Experts of a small language model.
Size: 14 layers, width 320, vocabulary 21904.
Experts: 16 experts in each of 14 layers, 96 SwiGLU neurons an expert, 3 picks a token.
Training: a variant of Adam for the experts, 5158 steps.
Below are experts of layer 5 (counted from 0) of a mixture-of-experts language model. Rows are named router (the router's row for the expert), gate (a neuron's input weights, with its number), up (a neuron's input weights, with its number) and show model dimensions 80-119. Each number is 200 + 20 x the weight over its row's rms, rounded and kept within 0 to 999.
After each expert's rows: "gets" lists some tokens that make up at least twice as much of what it gets as of all text. This comes from a sample of Wikipedia text that the model never trained on. Tokens count by the router's weight.

# expert 8
router,163,211,180,186,213,224,180,195,203,246,188,238,211,188,232,207,182,237,213,229,192,213,200,220,162,191,197,243,179,207,205,178,238,208,207,208,179,167,219,211
gate0,165,175,199,218,185,250,197,173,218,210,167,237,262,202,215,194,216,227,174,216,172,177,177,218,208,182,209,188,227,209,191,191,221,211,211,218,228,198,215,210
up0,177,198,218,201,228,165,213,223,222,162,193,190,173,201,212,205,211,196,185,201,191,199,202,199,235,168,188,247,208,190,244,236,199,182,190,180,214,223,203,192
gate1,221,218,199,195,190,177,223,195,221,233,225,205,173,195,181,173,195,219,178,258,211,211,203,173,187,202,174,176,230,215,209,193,217,171,207,212,201,242,196,204
up1,197,223,205,205,204,198,189,214,222,196,187,203,230,190,194,212,202,217,211,155,226,200,198,200,194,210,245,216,201,222,176,209,191,200,188,200,187,180,183,193
gate2,215,207,193,153,226,219,178,227,231,188,210,224,195,174,212,181,206,196,210,167,201,190,213,245,143,167,197,233,214,194,204,185,201,235,198,165,210,177,185,223
up2,211,168,228,184,158,197,205,198,195,168,187,197,171,207,185,224,153,202,195,212,187,197,175,176,190,190,187,208,178,224,178,207,199,181,236,201,199,226,201,202
gate3,213,196,186,196,202,190,183,176,178,187,181,174,204,207,178,208,187,194,192,219,222,177,237,190,225,194,208,202,253,173,216,204,215,217,205,208,191,201,207,172
up3,215,191,179,153,255,221,190,222,194,170,156,181,196,197,215,199,202,222,185,246,221,218,170,203,213,172,215,189,225,188,204,208,203,202,199,150,193,187,204,219
gate4,211,190,177,164,261,212,232,188,227,162,200,238,215,167,199,215,189,173,204,164,187,191,222,159,134,221,195,224,175,186,176,199,183,156,197,194,169,196,220,212
up4,206,185,223,183,196,198,155,204,181,171,180,174,187,205,193,216,236,222,192,213,194,196,197,201,163,189,192,171,211,219,192,236,213,184,207,201,195,180,185,191
gate5,210,225,210,200,243,185,184,204,219,182,228,197,198,218,197,192,184,233,184,180,175,189,227,168,161,189,192,227,202,219,195,215,183,185,212,170,174,191,187,221
up5,209,156,206,194,221,192,169,175,181,180,183,215,173,200,228,166,211,216,178,207,202,243,215,163,204,199,211,225,219,213,211,205,188,205,219,193,218,207,201,213
gets: "2", "1", " (", " In", " Cup", " in"

# expert 0
router,179,216,175,191,221,223,198,216,195,197,182,214,206,176,203,193,189,206,212,211,200,251,207,205,168,201,211,214,194,189,224,225,226,215,174,209,202,165,176,207
gate0,206,184,202,232,188,224,223,221,211,226,218,210,230,223,235,183,208,188,210,190,191,214,210,208,177,185,191,204,165,167,188,215,210,182,192,228,185,223,174,155
up0,206,174,253,185,186,238,216,212,209,207,212,175,224,208,249,202,226,170,196,165,215,213,197,208,192,181,172,210,187,197,189,197,213,198,172,188,189,248,198,148
gate1,169,180,164,197,203,200,187,211,230,188,187,207,216,184,224,196,205,211,188,166,217,195,218,192,150,173,188,218,194,176,206,192,167,195,200,234,151,191,230,231
up1,183,146,173,184,203,177,191,199,244,230,172,182,178,206,251,199,196,224,190,190,229,206,205,189,164,172,226,217,193,184,219,204,195,159,206,191,211,181,199,183
gate2,179,187,205,198,214,195,198,216,186,206,235,178,204,228,222,216,208,194,148,217,227,195,180,201,190,189,205,194,220,213,190,200,205,209,193,213,216,214,209,188
up2,186,202,195,162,216,185,202,196,212,200,172,203,185,218,196,218,209,230,176,187,188,202,166,216,232,183,183,206,203,202,214,188,208,197,216,204,224,233,185,192
gate3,190,168,223,183,218,209,237,190,230,215,193,190,201,200,202,182,210,187,184,207,221,234,195,198,177,193,197,176,212,217,186,196,199,186,160,221,207,225,218,179
up3,225,196,182,203,187,188,212,200,225,209,229,153,221,196,237,213,175,175,213,190,204,173,218,226,170,186,196,198,206,192,181,206,176,215,178,191,191,191,206,190
gate4,167,227,194,216,205,199,153,176,163,195,210,197,201,170,242,173,198,200,179,219,201,180,217,177,216,197,203,200,176,240,238,208,196,220,189,214,185,143,193,227
up4,210,179,183,207,207,194,186,205,198,179,197,172,202,171,192,187,205,171,176,201,209,206,202,180,208,201,211,218,207,224,217,217,185,188,199,206,183,175,201,231
gate5,214,191,205,210,187,204,220,181,188,203,220,175,231,172,184,192,175,210,196,208,238,194,190,241,168,204,159,223,222,207,207,209,229,242,208,217,190,204,181,212
up5,197,223,225,199,218,191,197,189,188,210,215,160,202,194,196,176,224,197,195,215,189,151,232,178,228,216,163,224,204,216,197,223,214,223,227,216,199,184,201,197
gets: "\n\n", "\n", "\"", ",", " The", " that"

# expert 2
router,202,231,182,200,201,220,169,204,191,209,169,233,211,175,208,199,167,203,239,215,190,212,223,209,195,217,226,210,209,253,234,223,208,208,198,205,194,180,202,166
gate0,217,165,213,189,177,210,192,208,210,214,207,203,151,197,188,195,225,185,195,193,230,216,208,185,224,196,189,149,192,212,202,195,206,190,202,214,184,228,220,205
up0,195,213,202,193,210,202,212,206,205,210,206,200,186,201,195,210,217,189,164,244,190,208,149,202,188,187,192,173,223,195,215,182,175,182,188,196,193,206,195,198
gate1,183,192,239,179,236,213,212,219,136,189,183,209,219,209,195,196,165,197,206,203,194,213,225,225,176,208,215,219,215,188,253,213,242,199,196,191,191,165,196,211
up1,202,199,149,190,170,190,164,196,244,226,187,221,181,188,211,215,225,230,212,210,207,213,187,188,201,186,177,144,179,200,183,180,188,166,230,208,200,209,211,207
gate2,211,168,196,231,196,214,186,215,222,239,192,186,199,184,190,184,200,196,201,173,194,205,215,177,165,205,213,194,176,171,238,223,190,228,244,223,202,204,213,219
up2,189,197,233,210,180,235,216,207,189,163,228,217,188,210,199,197,183,204,197,216,229,211,199,172,167,210,202,198,196,208,228,173,170,210,190,192,195,205,222,194
gate3,216,205,217,190,227,198,203,177,218,217,212,240,216,224,202,188,198,180,185,208,213,204,208,182,177,216,188,214,209,208,190,235,224,193,197,223,218,219,225,199
up3,182,183,208,179,165,219,169,197,196,222,173,226,189,215,239,218,165,188,179,206,183,197,191,221,174,187,240,210,209,184,196,210,220,200,189,193,182,183,183,181
gate4,199,163,189,208,222,192,189,181,191,189,201,240,225,209,172,196,189,208,185,173,212,195,210,182,181,169,201,218,227,174,188,210,202,213,205,209,204,225,223,218
up4,202,213,217,217,199,188,182,178,252,174,231,208,190,200,219,217,184,217,242,227,222,170,194,217,214,202,228,193,215,189,147,148,205,223,188,220,180,227,207,180
gate5,153,151,220,208,190,248,194,203,220,220,221,195,197,194,208,215,184,184,199,223,213,190,187,201,195,151,197,208,208,207,188,197,199,185,187,189,202,190,204,220
up5,209,181,209,249,230,202,199,221,212,216,229,208,202,197,190,227,198,234,228,196,231,187,167,215,165,237,179,205,184,223,179,187,186,172,171,207,215,230,185,181
gets: "| ", "\n\n", "|", "-", "The", "2"

# expert 5
router,191,198,195,191,205,220,201,215,223,221,199,204,220,221,213,222,176,211,212,221,156,209,216,212,202,186,199,212,213,216,223,214,203,224,211,192,215,193,185,175
gate0,213,184,189,203,211,196,187,171,198,194,198,216,205,172,223,170,214,215,204,186,226,165,232,223,230,215,200,173,215,231,211,215,190,208,212,183,181,200,195,208
up0,190,206,232,191,150,217,186,198,192,171,185,222,208,189,203,212,193,200,176,235,202,216,212,184,171,194,197,193,211,201,203,199,254,204,200,187,208,190,224,206
gate1,191,263,207,193,236,199,186,225,204,228,171,188,242,176,204,189,204,149,201,194,176,193,202,217,222,236,206,202,233,198,226,174,206,193,208,213,239,211,213,182
up1,207,202,186,189,195,207,223,192,179,211,193,199,222,217,174,218,173,177,183,166,216,187,193,153,157,189,209,195,196,211,200,186,183,185,247,197,195,216,251,194
gate2,192,213,189,193,184,213,212,209,187,195,214,217,248,160,229,237,205,199,173,190,187,168,249,254,188,216,185,197,198,189,209,201,209,217,184,160,211,219,174,219
up2,186,215,189,219,176,204,227,219,226,205,219,187,207,195,209,230,226,225,196,188,159,205,209,203,203,199,188,202,192,179,193,218,228,222,191,192,203,222,188,200
gate3,202,185,207,243,170,228,236,204,192,204,161,216,242,194,211,179,154,168,215,238,233,178,230,204,190,187,184,183,197,201,212,231,202,206,175,222,202,207,188,205
up3,186,191,208,203,214,186,197,186,192,198,157,231,207,202,225,222,173,207,193,200,202,194,211,208,201,201,183,217,182,168,211,197,246,148,237,196,212,169,207,210
gate4,169,220,188,208,187,176,176,188,228,194,198,196,192,184,203,220,194,228,229,216,175,182,202,193,200,204,206,229,201,191,159,175,221,213,184,204,184,188,190,190
up4,218,200,195,213,178,209,192,193,210,182,204,211,229,213,206,185,184,178,228,198,168,177,199,189,178,222,214,216,199,186,199,176,199,195,177,204,206,176,217,172
gate5,186,153,192,220,201,189,195,209,166,189,183,218,182,200,201,179,216,206,203,194,225,196,226,207,194,203,218,182,202,187,187,209,191,200,205,209,177,237,207,221
up5,215,254,235,209,221,200,174,181,194,230,224,203,201,170,183,209,177,225,217,232,201,203,177,180,200,211,205,198,192,232,196,209,214,209,207,170,200,188,185,216
gets: ".", " | ", ",", "–", " and", " |"

# expert 15
router,194,223,172,187,225,200,198,216,180,236,190,218,203,178,195,219,198,210,208,204,188,187,195,192,227,210,238,208,178,197,235,209,226,201,191,207,193,209,184,197
gate0,175,210,204,222,201,220,180,192,181,227,170,201,220,195,201,197,196,228,247,217,240,197,222,197,214,230,187,189,227,222,180,218,230,221,213,199,179,185,171,174
up0,220,161,193,187,202,188,199,205,199,201,216,222,211,185,189,218,205,168,225,179,234,175,219,187,199,203,226,188,200,170,170,183,220,175,146,205,182,212,206,213
gate1,204,176,187,191,197,215,202,196,217,209,183,207,184,210,209,227,176,195,194,200,185,193,191,183,203,201,228,220,192,214,169,213,185,177,196,200,180,199,161,180
up1,191,173,178,202,170,200,229,212,250,214,190,230,186,189,160,184,196,179,215,229,191,180,163,163,229,201,187,212,196,218,197,174,211,182,179,184,189,229,187,199
gate2,214,214,198,150,209,216,210,245,204,179,191,192,185,217,172,193,204,200,197,188,199,205,216,219,217,185,213,200,210,205,135,196,212,195,161,223,204,200,207,232
up2,196,191,209,180,167,205,177,194,211,192,217,224,209,189,206,191,176,155,185,195,198,204,175,212,215,165,232,204,183,230,217,223,232,199,221,206,204,160,165,214
gate3,209,184,226,203,202,159,223,214,191,173,230,197,172,194,183,171,216,164,193,201,226,199,171,226,221,233,227,221,226,194,225,194,222,216,180,174,200,217,201,206
up3,186,209,199,185,206,187,184,244,195,200,187,208,194,196,203,210,186,219,165,172,192,174,193,227,189,184,177,179,177,165,183,248,216,176,181,196,154,208,197,185
gate4,179,203,221,210,189,196,202,180,172,181,206,189,196,205,161,216,222,209,214,218,235,190,190,192,219,217,234,229,235,189,165,227,202,216,188,162,189,187,202,184
up4,216,163,175,170,205,176,181,199,229,200,196,215,199,209,204,153,215,204,181,207,206,153,198,232,206,235,189,170,178,204,190,182,212,191,193,176,183,151,188,216
gate5,211,211,181,210,237,175,180,210,210,204,203,208,203,210,174,196,199,213,185,202,208,202,236,192,224,216,174,219,186,204,183,191,214,216,197,253,205,213,229,195
up5,187,186,203,195,244,176,196,193,187,204,206,215,210,168,173,213,181,182,221,181,182,184,204,188,187,211,174,212,200,179,175,198,201,194,210,220,181,165,202,173
gets: " of", " to", " in", " of the", " for", " and"

# expert 7
router,168,223,203,188,195,227,198,217,198,224,164,195,185,172,221,212,171,225,230,217,209,242,210,203,178,218,248,216,183,194,199,216,224,177,166,209,181,183,203,189
gate0,204,210,192,211,198,222,193,198,196,189,183,201,206,188,167,212,174,186,239,210,182,209,173,179,165,201,162,164,185,180,189,209,213,219,204,171,206,157,206,192
up0,200,226,210,209,181,208,179,170,167,148,195,202,200,202,172,203,198,172,211,184,218,207,179,225,207,219,180,176,215,160,188,184,211,200,216,223,175,200,205,217
gate1,194,210,203,167,209,178,218,181,194,184,222,196,194,160,218,201,189,177,227,178,185,198,232,195,230,191,209,219,186,207,204,234,204,206,209,223,195,167,208,181
up1,181,196,208,205,197,194,206,208,186,185,182,202,193,205,190,213,207,154,191,209,185,215,174,232,218,221,214,211,211,194,221,189,218,210,194,197,207,248,204,210
gate2,198,236,231,184,194,193,183,219,168,186,213,205,157,196,195,182,200,225,221,189,207,220,195,237,201,195,243,219,169,191,203,218,193,193,230,181,232,170,194,230
up2,186,201,201,178,180,204,185,236,202,154,226,202,198,177,199,204,190,188,253,208,202,182,182,228,195,199,236,214,202,217,210,195,206,171,189,146,201,215,202,199
gate3,220,227,202,200,189,218,196,151,173,209,196,188,215,217,214,215,211,181,196,234,177,171,209,204,212,175,167,233,233,223,179,201,205,172,196,196,188,244,174,205
up3,191,204,220,213,160,188,219,184,188,183,219,201,226,207,205,192,232,177,178,234,211,179,180,210,178,198,181,216,175,192,204,194,206,187,149,194,192,225,201,219
gate4,205,170,190,152,221,188,179,211,184,198,232,189,176,214,196,197,203,209,168,207,175,214,252,202,217,220,182,207,238,218,214,167,209,206,211,183,207,166,175,178
up4,189,221,192,199,200,207,157,200,198,210,184,177,202,193,188,192,213,230,212,232,223,224,181,229,173,215,218,202,199,197,215,205,194,248,170,232,203,155,210,198
gate5,214,188,181,220,189,233,190,191,205,220,215,198,220,205,172,160,208,240,189,225,208,174,185,178,231,183,193,201,223,202,158,159,181,185,206,230,198,200,175,182
up5,209,204,199,229,234,221,245,183,177,195,230,209,163,181,177,198,196,225,214,211,206,250,203,178,201,228,171,212,178,188,195,179,195,170,162,223,195,197,178,200
gets: ".", " | ", " was", " =", " is", ": "